From a checkpoint of a small mixture-of-experts model trained on Wikipedia.
Size: vocabulary 16384, 31.8M parameters.
Experts: 160 tanh GELU neurons an expert, 2 picks a token.
Training: a variant of Muon for the experts, 373M tokens, 11377 steps.
Below are experts of layer 8 (counted from 0) of a mixture-of-experts language model. Rows are named down (a neuron's output weights, with its number) and show model dimensions 0-127. Each number is 200 + 40 x the weight over its row's rms, rounded and kept within 0 to 999.
Before each expert's rows: "raises" lists some tokens whose logits its average output raises strongly, later layers aside. This comes from a sample of Wikipedia text that the model never trained on.

# expert 4
raises: "==", " However", "It", "In", " In"
down12,244,271,142,167,247,238,123,175,212,126,158,236,204,233,175,137,171,204,259,300,167,192,243,212,175,227,146,178,187,219,228,214,215,250,169,241,196,223,162,196,191,206,217,225,187,235,196,104,244,192,193,220,227,191,160,255,143,154,168,160,149,235,136,171,236,217,174,134,212,215,175,255,235,186,262,223,235,155,186,144,166,199,287,182,237,225,177,276,278,189,249,188,213,243,191,174,181,245,217,183,270,240,262,190,148,264,152,186,176,240,114,184,166,263,177,213,164,168,147,239,294,150,184,218,173,197,195,186
down13,232,198,147,168,133,236,237,284,243,184,271,182,186,194,183,205,230,152,237,204,152,216,172,190,182,148,204,217,196,232,208,138,208,264,303,282,177,177,224,154,182,173,235,206,253,161,180,205,170,189,237,222,216,215,193,132,190,178,164,226,161,296,223,167,183,208,176,222,218,204,253,219,169,189,179,204,177,185,185,251,186,216,147,241,205,160,174,209,218,293,252,161,188,160,183,202,189,186,132,230,174,145,157,210,138,246,224,206,188,181,185,195,199,208,192,176,175,160,222,155,188,248,216,171,160,192,159,174
down14,221,193,121,150,224,168,160,242,206,225,247,215,125,218,240,226,201,147,149,215,227,98,228,232,142,217,198,225,217,184,173,219,198,229,248,282,205,126,193,219,275,176,129,209,213,150,262,219,177,222,170,217,297,86,95,203,155,153,199,262,131,157,232,248,191,173,149,267,226,217,115,215,193,220,193,148,182,207,164,217,266,173,192,240,260,286,172,100,213,186,177,252,270,144,173,210,207,160,222,137,200,190,269,237,274,172,174,143,237,212,161,222,264,177,178,203,216,222,207,134,105,193,203,184,223,215,225,171
down15,214,188,288,204,196,271,284,187,308,133,198,161,206,102,212,224,247,217,175,192,195,178,168,235,170,253,162,219,197,187,224,234,176,252,219,229,203,222,141,246,122,184,211,198,256,262,195,221,144,190,238,235,203,221,251,207,232,193,179,235,244,161,254,156,228,204,262,203,263,216,257,228,296,219,240,224,182,177,215,169,220,168,141,202,205,204,200,249,194,202,288,237,188,181,192,232,260,190,123,221,166,235,280,244,214,274,164,179,206,127,262,203,270,199,133,185,199,118,134,207,182,206,260,230,195,157,173,203
down16,188,209,269,249,186,212,149,239,126,169,193,255,251,132,113,154,205,257,297,142,257,272,204,187,207,279,202,207,246,213,203,251,213,180,183,251,156,157,201,179,173,222,153,175,210,216,191,186,238,155,242,267,220,204,139,236,180,163,134,189,230,157,207,221,190,197,243,141,223,273,196,129,196,184,200,176,218,179,213,223,119,182,252,143,189,206,172,127,282,283,157,186,212,236,238,243,174,175,186,181,195,182,170,244,177,184,180,154,167,173,121,235,213,217,187,200,183,163,194,234,156,220,257,171,132,251,172,187
down17,122,194,191,152,313,147,145,121,178,161,165,175,252,211,194,188,233,188,329,212,176,207,288,165,262,220,263,236,196,238,174,223,190,182,152,250,234,145,247,169,175,203,135,182,207,195,215,116,157,130,160,224,173,212,192,253,176,188,151,245,179,192,163,243,185,239,208,232,268,184,231,316,256,169,265,132,145,248,154,251,199,223,208,237,225,150,195,187,191,222,236,182,195,177,267,215,176,214,208,238,237,155,233,214,165,167,172,149,191,217,265,215,142,109,182,233,168,197,223,224,170,202,255,220,187,272,183,162
down18,234,276,167,230,275,136,169,170,179,290,219,227,221,155,151,106,151,225,223,192,202,249,201,230,195,256,231,260,185,191,236,211,227,188,234,177,292,234,224,175,208,200,162,229,196,204,284,174,224,208,226,209,148,237,209,204,185,215,215,296,238,169,170,238,194,211,220,195,177,225,206,79,187,224,224,196,207,138,313,169,224,225,240,189,175,228,166,135,216,232,190,129,178,163,184,247,178,216,86,166,205,136,167,193,178,176,257,224,236,193,204,174,241,258,199,207,241,196,280,232,218,165,257,155,145,247,205,181
down19,191,208,234,166,164,213,169,195,232,183,301,234,224,210,288,263,225,209,218,167,199,147,158,108,153,234,234,250,253,190,270,185,283,181,235,182,182,213,138,129,261,225,198,169,174,201,183,162,171,126,188,152,258,136,219,200,245,214,265,242,168,215,215,176,224,245,219,209,176,185,264,197,231,217,246,249,201,187,279,194,250,177,213,217,157,225,163,204,233,218,173,147,182,195,209,213,208,205,166,193,209,266,193,250,148,219,196,195,148,217,180,220,206,169,186,224,220,278,147,214,212,128,172,199,151,211,145,252
down20,212,140,261,175,211,205,144,265,224,191,180,267,221,213,222,199,191,246,284,152,117,219,212,126,253,174,167,187,177,203,258,127,226,238,252,176,256,208,235,149,176,154,165,170,201,213,175,251,186,205,243,190,223,142,231,175,198,133,152,216,124,157,173,194,189,178,283,181,180,256,227,263,169,215,195,173,246,187,167,250,128,148,250,183,212,246,188,242,211,255,163,148,261,196,213,196,213,180,206,274,149,198,232,277,215,141,204,186,168,186,275,249,156,188,237,231,173,230,144,282,197,287,173,120,199,157,258,196
down21,234,218,178,238,217,202,158,220,179,238,125,153,179,228,289,250,151,170,185,209,231,206,220,290,183,241,56,179,200,264,200,194,178,217,242,237,256,166,178,153,226,163,132,156,254,235,174,200,186,268,150,298,264,275,108,194,135,176,250,156,209,217,200,241,184,253,167,212,241,220,212,153,200,147,168,252,206,195,227,181,323,120,222,211,191,176,215,226,172,194,228,248,229,194,211,226,160,134,181,152,129,157,278,162,195,196,83,146,151,254,228,254,165,169,141,293,205,209,182,139,218,188,143,295,150,167,190,210
down22,218,190,134,217,203,156,185,259,186,240,151,277,181,171,211,189,148,182,190,151,213,222,228,245,168,242,199,207,177,187,167,253,234,191,224,219,206,202,278,170,225,256,227,300,190,136,218,156,199,96,157,155,157,179,193,187,208,91,232,111,185,236,195,176,182,220,196,192,201,252,234,238,194,299,181,200,167,183,193,172,218,137,169,176,245,198,167,156,169,168,170,150,208,212,270,173,209,210,223,187,237,203,230,168,154,205,211,298,190,191,194,208,125,229,226,202,196,259,198,223,213,289,205,191,178,192,177,199
down23,196,142,186,234,137,264,184,226,256,211,207,196,230,220,287,134,227,115,215,108,135,194,215,129,194,180,156,154,225,217,122,169,199,262,162,164,198,170,256,159,193,152,228,153,243,133,187,182,169,275,170,199,245,181,182,184,236,276,283,178,173,214,200,204,227,127,310,222,209,152,193,178,243,181,165,236,223,224,192,252,189,253,259,225,215,212,238,238,235,141,172,198,241,263,279,142,243,164,168,219,155,178,196,173,209,211,190,165,154,175,220,212,146,174,124,174,233,149,153,166,151,173,201,208,232,204,221,161

# expert 7
raises: ",", " by", " in"
down18,129,190,284,224,227,198,208,202,234,251,202,254,211,203,212,223,150,218,184,171,152,193,173,248,288,304,165,224,206,204,155,216,210,186,187,205,157,231,197,295,115,207,241,191,131,136,226,170,192,157,282,264,270,162,245,171,167,166,203,223,206,161,165,184,129,160,136,240,147,152,234,125,143,187,179,182,188,168,180,183,133,188,233,146,224,232,144,157,146,255,207,164,202,161,186,191,189,183,277,123,209,217,223,190,147,209,193,139,139,237,161,269,219,213,226,219,250,154,217,188,164,144,173,217,246,230,255,168
down19,237,164,197,273,179,188,231,248,220,192,183,215,200,89,217,204,225,227,244,254,245,148,205,200,232,184,243,204,147,224,186,208,173,172,180,223,180,269,277,167,114,199,216,134,161,216,223,187,220,262,267,192,147,202,263,253,176,180,158,170,185,154,153,241,153,211,259,241,170,220,139,209,268,226,227,262,174,202,129,152,276,173,285,178,218,219,206,245,190,109,155,262,210,180,225,191,218,196,190,153,184,146,209,221,186,161,204,224,153,155,175,248,157,160,249,174,156,189,249,190,221,190,212,241,205,188,176,225
down20,215,222,246,187,187,190,207,214,262,286,226,174,215,199,146,166,204,174,211,229,186,210,199,116,174,196,182,252,161,180,212,240,267,213,227,186,177,196,126,261,250,233,179,228,181,209,238,226,211,136,187,203,291,182,184,240,230,196,185,183,241,178,207,226,234,206,235,238,169,195,149,170,103,176,172,255,201,168,163,119,234,247,195,186,241,229,166,229,208,239,149,241,192,197,222,155,243,252,211,239,191,169,219,212,195,167,175,157,226,203,210,175,185,159,214,212,167,192,205,192,172,215,216,255,241,185,289,202
down21,275,231,191,223,228,161,178,171,174,282,187,172,205,247,161,205,143,221,221,137,249,182,206,169,222,264,187,151,218,184,223,269,172,184,144,193,182,99,293,228,197,200,118,225,206,216,216,186,235,140,179,229,173,217,212,178,195,161,153,263,212,193,213,199,104,201,140,186,184,136,146,160,186,158,194,186,292,185,159,323,229,257,175,218,178,183,239,155,175,214,209,244,141,176,163,141,109,226,202,256,187,152,248,210,221,172,226,158,220,231,169,180,161,190,139,241,220,214,154,199,158,195,200,195,144,163,176,201
down22,178,288,176,174,196,96,205,191,141,177,248,211,142,203,217,147,209,218,104,286,247,202,177,212,172,219,204,263,183,201,161,192,223,222,179,191,204,180,171,182,202,256,191,227,203,172,153,283,242,204,245,155,199,270,169,216,133,170,204,216,167,229,160,174,111,217,178,159,195,251,210,194,257,217,278,139,203,241,267,153,170,158,161,202,169,273,175,193,181,260,207,238,181,175,212,192,230,246,240,205,196,235,195,220,126,176,186,169,251,129,39,178,204,159,193,158,175,274,175,246,98,250,242,200,217,104,205,210
down23,276,247,198,298,256,237,214,135,209,208,194,202,313,236,193,247,201,235,160,213,222,215,201,171,291,219,204,173,183,207,133,235,208,238,192,188,133,159,213,232,222,229,198,194,212,214,151,166,221,245,247,162,134,286,268,216,191,132,147,215,179,127,188,158,179,247,247,272,200,230,165,250,206,240,150,203,236,192,178,217,316,180,252,268,201,208,207,184,231,146,183,163,197,172,185,196,207,187,296,194,209,214,195,250,154,151,185,244,147,266,200,207,201,239,200,186,149,160,170,213,206,273,178,178,209,178,187,215
down24,221,184,229,242,174,221,175,150,204,188,153,231,136,223,197,298,178,202,158,256,257,239,180,239,205,282,157,186,237,212,124,221,150,198,230,172,271,158,240,243,158,166,130,135,216,260,227,214,127,229,225,250,260,204,142,251,157,184,152,207,263,231,238,180,239,242,152,127,201,243,188,250,267,228,238,265,175,155,215,187,179,187,196,208,182,260,198,286,168,169,264,200,229,225,215,182,169,136,180,241,194,196,261,129,249,231,223,268,262,235,215,226,210,172,198,259,136,240,260,289,126,139,180,229,202,191,160,235
down25,174,200,186,162,211,239,182,179,112,126,202,247,179,207,264,230,168,221,197,212,295,160,203,210,173,218,114,215,223,191,211,217,237,161,238,208,144,209,224,258,206,191,136,239,234,221,206,212,191,155,212,159,249,216,181,206,191,163,123,229,234,177,210,318,200,217,146,166,144,226,318,206,247,137,130,153,194,209,221,164,207,256,216,201,115,149,161,184,233,269,328,191,176,213,300,157,283,266,201,183,239,211,195,147,161,205,193,236,203,200,212,181,213,244,202,198,206,242,231,243,230,245,224,164,163,120,209,222
down26,178,259,303,217,230,155,187,174,179,178,190,234,91,255,210,216,128,166,263,163,247,197,163,226,164,175,192,179,178,210,231,227,201,227,194,242,197,197,195,176,163,182,169,245,212,214,222,230,179,181,212,215,214,220,206,227,193,230,244,136,184,254,160,208,263,183,238,233,207,238,194,253,250,228,240,237,173,150,129,244,238,225,140,182,282,248,259,192,229,177,146,210,200,229,203,224,199,171,201,141,202,197,205,240,111,205,267,168,209,182,163,172,179,240,158,216,113,203,211,189,244,255,247,228,234,267,164,141
down27,227,267,239,126,66,188,210,214,244,142,246,121,207,179,155,197,184,190,201,283,224,215,175,262,203,261,292,204,221,149,224,131,202,107,214,210,213,174,178,213,184,177,193,229,112,189,248,251,191,150,195,177,191,184,233,242,223,158,256,131,187,218,185,228,208,224,186,194,184,235,236,254,260,142,201,223,205,154,202,163,201,247,143,190,222,143,188,264,210,206,174,189,252,205,207,146,161,214,83,197,177,248,251,184,253,188,229,237,194,206,184,152,228,243,228,157,203,204,174,156,132,227,186,158,196,159,182,149
down28,284,186,233,146,198,225,137,206,179,161,201,243,220,153,280,159,205,238,263,236,274,169,278,163,235,127,248,201,99,213,114,215,223,221,271,195,191,224,189,178,189,286,247,205,200,222,221,230,166,203,136,198,228,221,131,126,220,174,194,158,200,233,249,246,201,236,201,148,190,223,131,159,109,229,219,159,177,185,144,206,168,219,185,200,201,167,202,186,300,207,203,173,174,172,246,213,159,285,248,160,136,220,178,242,294,116,149,191,259,147,157,236,142,219,225,207,310,284,281,116,213,211,149,176,251,185,183,187
down29,222,186,277,227,214,204,192,285,207,213,226,169,229,154,210,220,218,204,181,206,153,220,196,178,135,216,256,148,169,156,262,183,150,251,229,177,243,154,210,204,137,146,228,163,229,206,216,178,210,237,173,146,184,105,173,197,246,202,126,161,195,271,212,284,129,193,267,165,175,213,216,180,196,189,188,180,263,266,199,128,274,192,256,285,188,248,203,184,240,183,239,223,190,130,211,172,229,235,187,194,242,221,246,207,206,203,231,207,130,272,267,170,205,213,246,159,226,180,191,164,165,192,235,189,144,197,158,218

# expert 0
raises: ",", ".\n\n", ".", " and", " were"
down18,217,274,196,251,190,221,198,163,237,149,132,175,215,174,211,175,221,235,209,267,174,217,113,256,225,187,234,181,204,206,258,140,178,167,224,260,214,227,211,268,175,304,185,191,224,246,211,304,223,206,201,176,172,167,206,223,173,225,253,194,196,161,243,186,172,246,209,152,197,253,121,189,264,149,200,189,247,164,207,197,179,209,182,235,241,295,219,136,256,219,184,237,230,192,237,158,220,246,204,227,195,148,222,158,238,141,231,229,213,169,170,189,195,251,162,137,155,137,192,170,202,176,208,193,190,212,165,187
down19,220,178,156,183,196,156,132,220,103,197,149,200,183,164,188,246,259,231,187,200,186,182,140,293,197,263,221,246,207,247,202,156,238,236,180,190,230,178,197,191,216,133,169,159,215,199,221,170,169,187,218,234,155,163,221,206,255,125,256,206,198,222,230,193,176,211,125,166,143,244,256,154,233,201,122,211,239,172,217,196,167,206,253,184,200,111,245,179,175,129,203,160,176,168,210,169,234,195,230,229,203,234,253,200,244,215,182,163,148,256,221,153,212,208,242,226,174,228,166,234,206,191,156,251,175,222,248,248
down20,131,180,197,237,216,195,193,186,230,190,218,172,221,202,197,256,217,140,238,230,216,212,116,162,238,101,209,265,144,250,155,243,107,230,220,218,160,230,147,110,281,169,203,256,213,164,219,172,186,218,152,230,180,179,168,271,191,189,299,213,176,223,264,234,145,206,220,166,226,178,198,162,174,184,250,174,180,126,214,150,248,106,154,202,165,212,163,230,200,228,161,227,210,232,206,211,189,157,148,209,152,242,234,254,181,145,228,218,156,179,194,176,253,172,234,270,219,195,161,199,197,202,202,225,151,237,245,211
down21,261,195,147,180,197,204,212,194,254,144,197,147,239,168,256,195,144,181,147,185,159,235,152,160,191,223,241,192,173,129,198,211,151,258,173,272,222,227,182,137,164,148,234,126,165,180,173,283,119,270,201,243,214,195,226,232,233,283,191,195,198,177,242,164,220,293,204,115,203,206,165,240,160,198,147,278,276,145,210,282,233,184,229,199,214,203,222,197,125,201,154,218,211,248,171,278,217,166,210,191,198,245,168,240,203,144,169,173,234,228,168,227,223,256,142,244,212,139,194,254,208,190,164,230,150,264,174,220
down22,157,195,190,185,220,183,186,268,209,192,208,155,183,117,221,64,255,215,155,245,231,195,170,251,220,187,186,173,174,162,144,228,206,199,166,281,178,155,139,212,221,159,220,178,221,145,159,235,225,200,193,198,196,214,195,264,162,230,209,191,174,170,221,283,208,222,185,168,158,220,201,212,227,210,155,195,275,230,217,163,208,259,207,168,179,180,166,243,198,174,295,133,194,217,182,181,192,261,141,225,182,183,177,212,223,206,210,225,141,167,242,270,210,164,224,202,243,186,132,238,216,292,187,212,215,157,182,135
down23,222,237,203,200,193,168,203,156,192,256,215,213,251,235,223,181,194,277,294,202,244,174,163,193,195,177,93,154,222,238,252,184,188,241,127,270,236,164,134,263,182,243,149,255,191,244,212,227,169,199,220,175,180,226,165,158,235,249,163,141,174,145,284,130,174,181,254,215,168,191,186,167,145,152,247,203,250,260,172,265,174,237,166,188,186,171,271,221,223,215,256,202,170,161,203,206,131,226,150,282,188,158,219,204,210,150,132,189,101,207,177,149,181,183,208,192,231,189,148,159,255,208,208,212,204,211,196,118
down24,200,158,169,202,243,244,219,228,237,184,234,184,81,188,160,192,228,250,243,244,325,194,206,184,176,227,205,245,183,166,226,186,286,197,208,221,191,211,188,177,217,133,283,223,169,217,210,199,200,229,226,146,169,199,217,180,183,186,178,168,178,166,227,159,164,198,227,190,191,190,161,236,212,227,135,152,114,192,217,192,180,141,280,230,194,223,253,254,172,198,193,197,247,191,283,154,143,140,179,201,268,241,131,150,180,157,193,248,261,198,190,177,230,256,218,233,229,208,236,213,186,186,243,185,144,227,254,219
down25,199,302,149,272,191,226,261,234,244,79,324,228,191,228,173,255,241,198,246,196,237,230,208,203,176,166,188,233,212,112,176,195,250,213,166,167,202,154,213,225,159,177,221,198,226,186,210,222,212,207,185,194,187,202,180,204,222,216,261,184,228,194,207,159,231,204,163,277,181,177,188,248,207,196,242,200,260,144,218,158,228,189,162,243,129,250,202,194,184,177,239,220,197,159,157,182,193,215,219,147,143,265,214,176,237,166,113,159,218,179,240,194,194,151,240,179,270,226,248,178,221,186,170,222,192,252,282,191
down26,250,257,230,187,222,219,171,181,198,243,171,236,216,233,219,240,203,134,169,249,232,190,211,176,232,165,234,275,202,186,125,205,269,241,242,204,89,228,203,248,206,208,228,246,236,252,208,207,178,158,183,150,224,129,211,161,147,235,221,265,192,151,227,217,186,200,235,265,220,235,133,248,175,158,223,142,211,183,160,192,215,249,250,181,210,156,220,140,195,262,211,222,163,279,214,126,216,273,193,179,230,259,172,183,221,286,235,120,166,162,157,206,172,208,230,264,246,164,154,244,251,242,198,178,216,199,236,243
down27,209,150,178,185,179,120,157,190,248,175,218,268,149,225,196,177,225,202,218,252,228,217,200,239,160,142,298,233,155,226,191,167,143,207,216,260,180,190,236,233,224,156,197,242,210,182,215,187,203,211,229,178,222,176,186,179,196,224,155,172,228,199,199,158,157,204,200,209,161,223,227,234,161,157,175,156,180,128,211,222,221,174,208,228,236,130,220,257,183,95,205,225,130,203,187,230,108,250,139,210,248,183,178,233,224,152,257,200,257,228,212,123,215,236,199,195,191,198,250,161,251,144,196,237,235,110,283,211
down28,217,216,191,149,215,200,169,278,207,236,141,186,233,206,162,227,221,175,128,201,143,182,223,214,238,212,202,168,143,136,240,226,180,104,172,160,271,170,144,208,188,271,118,238,231,146,179,269,135,181,218,149,260,172,213,285,201,283,250,187,234,164,218,176,207,117,247,159,180,281,194,183,138,179,186,163,239,211,118,187,197,234,219,152,148,272,229,157,190,225,284,155,139,235,183,203,190,191,214,219,228,269,188,196,221,250,246,259,254,258,198,236,244,214,171,182,197,69,184,138,225,172,141,193,244,169,126,228
down29,218,203,213,229,165,174,196,208,209,118,206,217,195,94,222,198,145,267,244,149,152,234,204,231,173,261,228,194,187,216,194,284,161,211,243,149,168,172,198,283,131,233,166,172,119,252,182,195,196,238,211,222,176,188,189,233,252,162,177,261,262,170,184,167,154,151,139,187,176,264,178,200,212,185,209,200,235,131,212,175,213,193,200,228,144,176,147,215,134,178,232,149,220,254,193,202,124,209,192,203,169,187,161,189,158,237,161,220,150,266,210,220,148,231,168,236,179,173,205,234,224,224,269,172,203,188,182,205

# expert 2
raises: "0", ".", "1", " |\n", "5", "6"
down18,192,257,250,369,245,255,200,229,161,191,204,214,114,228,197,146,239,146,102,123,246,180,198,169,216,225,226,136,159,198,208,188,136,176,223,197,252,180,164,201,169,158,219,126,156,145,227,225,245,223,207,245,234,144,186,157,270,192,211,245,225,227,252,174,227,166,186,186,220,187,255,224,229,174,189,274,210,175,194,194,162,176,251,239,238,249,127,180,216,192,218,212,211,233,199,226,245,150,182,189,311,218,199,192,161,152,219,167,240,195,161,212,161,261,172,188,185,239,152,233,268,221,173,108,229,214,160,244
down19,203,212,225,214,269,202,192,210,184,227,175,212,220,237,253,230,188,221,175,242,265,232,259,229,230,241,194,167,211,212,217,240,233,194,241,137,213,237,237,188,236,234,192,260,252,197,198,146,204,228,252,228,230,178,157,194,140,216,187,190,185,222,220,272,184,204,181,182,140,219,160,193,145,130,256,223,233,185,165,183,173,306,207,192,189,155,215,138,202,166,296,300,140,144,204,181,187,191,210,129,198,263,165,247,261,195,188,227,130,173,175,96,127,140,157,174,255,199,238,128,242,181,163,159,156,144,213,208
down20,218,190,196,249,229,213,229,284,235,206,288,214,215,249,164,165,269,223,181,225,190,264,185,251,186,186,262,175,160,150,123,260,207,179,184,232,214,232,225,291,172,168,106,210,204,209,243,268,137,248,232,205,159,245,206,293,104,255,192,151,158,209,196,191,269,249,202,213,185,225,170,279,185,133,196,214,217,177,302,218,220,202,169,225,261,226,188,198,201,128,220,193,145,100,208,199,240,203,288,254,146,186,196,175,239,182,224,194,189,177,166,233,191,114,147,232,173,244,266,182,236,248,226,215,200,223,234,203
down21,105,234,266,180,241,180,206,223,192,177,226,256,281,234,164,206,134,129,187,200,183,238,150,156,231,184,190,251,222,166,168,211,225,228,203,196,153,194,187,166,192,190,154,296,162,197,219,224,230,147,206,232,291,160,169,193,159,175,186,179,243,126,216,233,250,201,294,169,189,198,210,265,241,220,238,165,237,202,255,292,153,181,205,163,260,230,213,211,208,204,245,172,189,214,151,182,155,209,148,143,150,184,147,204,237,203,241,221,121,228,252,216,224,151,194,101,247,189,244,155,226,212,191,228,200,173,211,250
down22,169,221,262,152,177,175,223,235,194,253,269,220,206,175,235,165,188,177,178,166,227,183,203,223,102,204,215,188,260,205,244,127,179,200,166,262,175,163,222,230,146,197,240,163,223,198,254,227,194,171,269,176,157,177,221,240,194,187,238,189,235,189,220,155,192,157,274,215,139,341,170,246,191,233,151,250,233,219,143,242,208,233,259,173,268,235,135,216,200,207,218,139,246,280,242,269,217,172,148,167,200,167,153,224,138,270,223,198,254,159,100,181,226,189,216,214,239,191,204,230,234,186,233,223,218,221,87,226
down23,208,173,248,237,169,191,178,214,195,158,213,225,216,205,173,170,208,195,193,205,245,112,209,210,144,270,186,158,232,193,204,263,157,211,192,317,203,146,191,215,145,197,244,223,127,148,222,189,237,209,199,180,219,226,245,128,180,161,153,154,218,238,217,152,189,150,181,178,210,174,252,139,196,223,278,159,209,208,182,260,234,171,215,206,206,200,289,229,236,205,181,259,197,211,163,230,268,224,202,149,245,160,209,205,240,175,248,148,185,206,259,218,259,170,138,195,294,189,245,191,219,204,230,171,123,160,219,223
down24,169,201,190,252,173,178,200,197,132,151,144,237,189,184,234,219,229,250,139,192,295,203,186,288,164,279,186,296,229,265,199,172,225,192,214,228,175,201,200,194,169,199,175,187,171,170,137,218,295,178,111,137,155,252,281,171,173,162,213,103,215,180,186,274,234,203,187,185,174,228,137,198,265,181,200,141,229,290,204,179,255,169,184,233,288,233,153,126,175,173,185,200,185,178,205,211,265,196,180,257,202,174,247,229,232,197,165,179,162,216,169,203,169,203,167,143,175,211,205,209,153,244,200,272,221,151,269,231
down25,114,198,229,273,139,206,207,222,269,156,212,216,251,206,229,183,176,182,191,168,167,250,197,190,207,190,177,192,202,205,206,208,187,254,194,285,213,211,144,277,131,177,248,142,194,149,205,246,202,155,221,227,202,172,197,190,240,212,206,154,260,164,165,175,181,198,161,192,183,238,183,161,138,243,212,210,203,162,113,190,267,202,198,181,214,174,139,192,275,158,276,239,160,194,179,178,243,186,246,182,221,246,238,152,176,276,167,162,97,180,241,213,242,216,210,196,168,177,218,223,171,180,205,260,197,213,160,121
down26,240,213,216,145,267,219,201,200,206,207,233,267,247,177,239,144,202,195,230,181,254,217,193,218,216,195,213,128,199,184,175,166,145,202,174,228,207,238,234,165,219,208,283,200,210,181,188,213,151,165,224,246,213,287,169,272,118,235,161,162,181,250,228,266,236,209,147,229,200,185,128,244,188,241,180,156,171,285,234,213,248,221,203,198,158,237,140,222,309,199,186,211,113,211,189,177,190,194,181,272,199,149,171,219,151,168,213,189,216,241,189,333,188,177,254,176,264,185,279,185,145,153,184,174,156,243,225,222
down27,240,121,222,205,182,228,140,109,166,166,216,180,111,256,78,209,129,240,212,192,235,80,158,235,238,166,241,134,195,223,116,239,223,175,200,221,208,203,210,216,204,245,152,168,229,206,206,205,194,245,212,184,198,215,212,236,211,105,207,166,233,193,216,187,190,200,162,206,193,107,220,194,171,210,188,226,229,233,224,272,173,268,220,159,143,244,271,186,209,193,113,241,228,178,204,202,120,105,258,221,152,182,198,183,238,167,165,298,186,276,209,169,167,220,217,189,281,249,208,217,168,166,162,261,226,148,215,135
down28,260,169,158,162,205,172,202,175,175,219,211,224,217,307,209,93,193,175,239,132,199,207,227,234,170,172,184,176,213,216,284,183,184,255,174,190,193,195,273,250,136,170,235,164,203,193,259,242,229,208,196,179,228,237,158,236,250,109,249,239,131,185,247,241,211,179,243,119,194,217,244,139,228,241,175,210,265,203,201,208,255,156,176,219,266,149,128,277,169,284,256,199,242,136,194,267,190,167,268,223,224,259,211,191,258,231,288,213,248,218,250,171,236,223,180,178,180,180,195,256,207,207,146,180,228,229,211,185
down29,243,205,239,217,204,221,203,208,188,218,205,184,244,129,214,206,275,210,209,255,158,243,146,224,155,182,238,218,246,220,273,197,172,176,191,228,223,200,162,158,187,219,234,210,204,212,206,151,187,147,239,176,140,221,210,212,201,235,232,212,199,261,213,187,178,191,200,218,205,215,215,324,269,220,192,237,180,142,206,206,208,202,215,178,201,147,177,287,215,171,184,234,175,232,172,252,175,130,167,258,267,146,196,232,213,220,214,138,262,144,207,195,90,177,148,200,147,233,246,226,244,173,210,299,206,234,167,87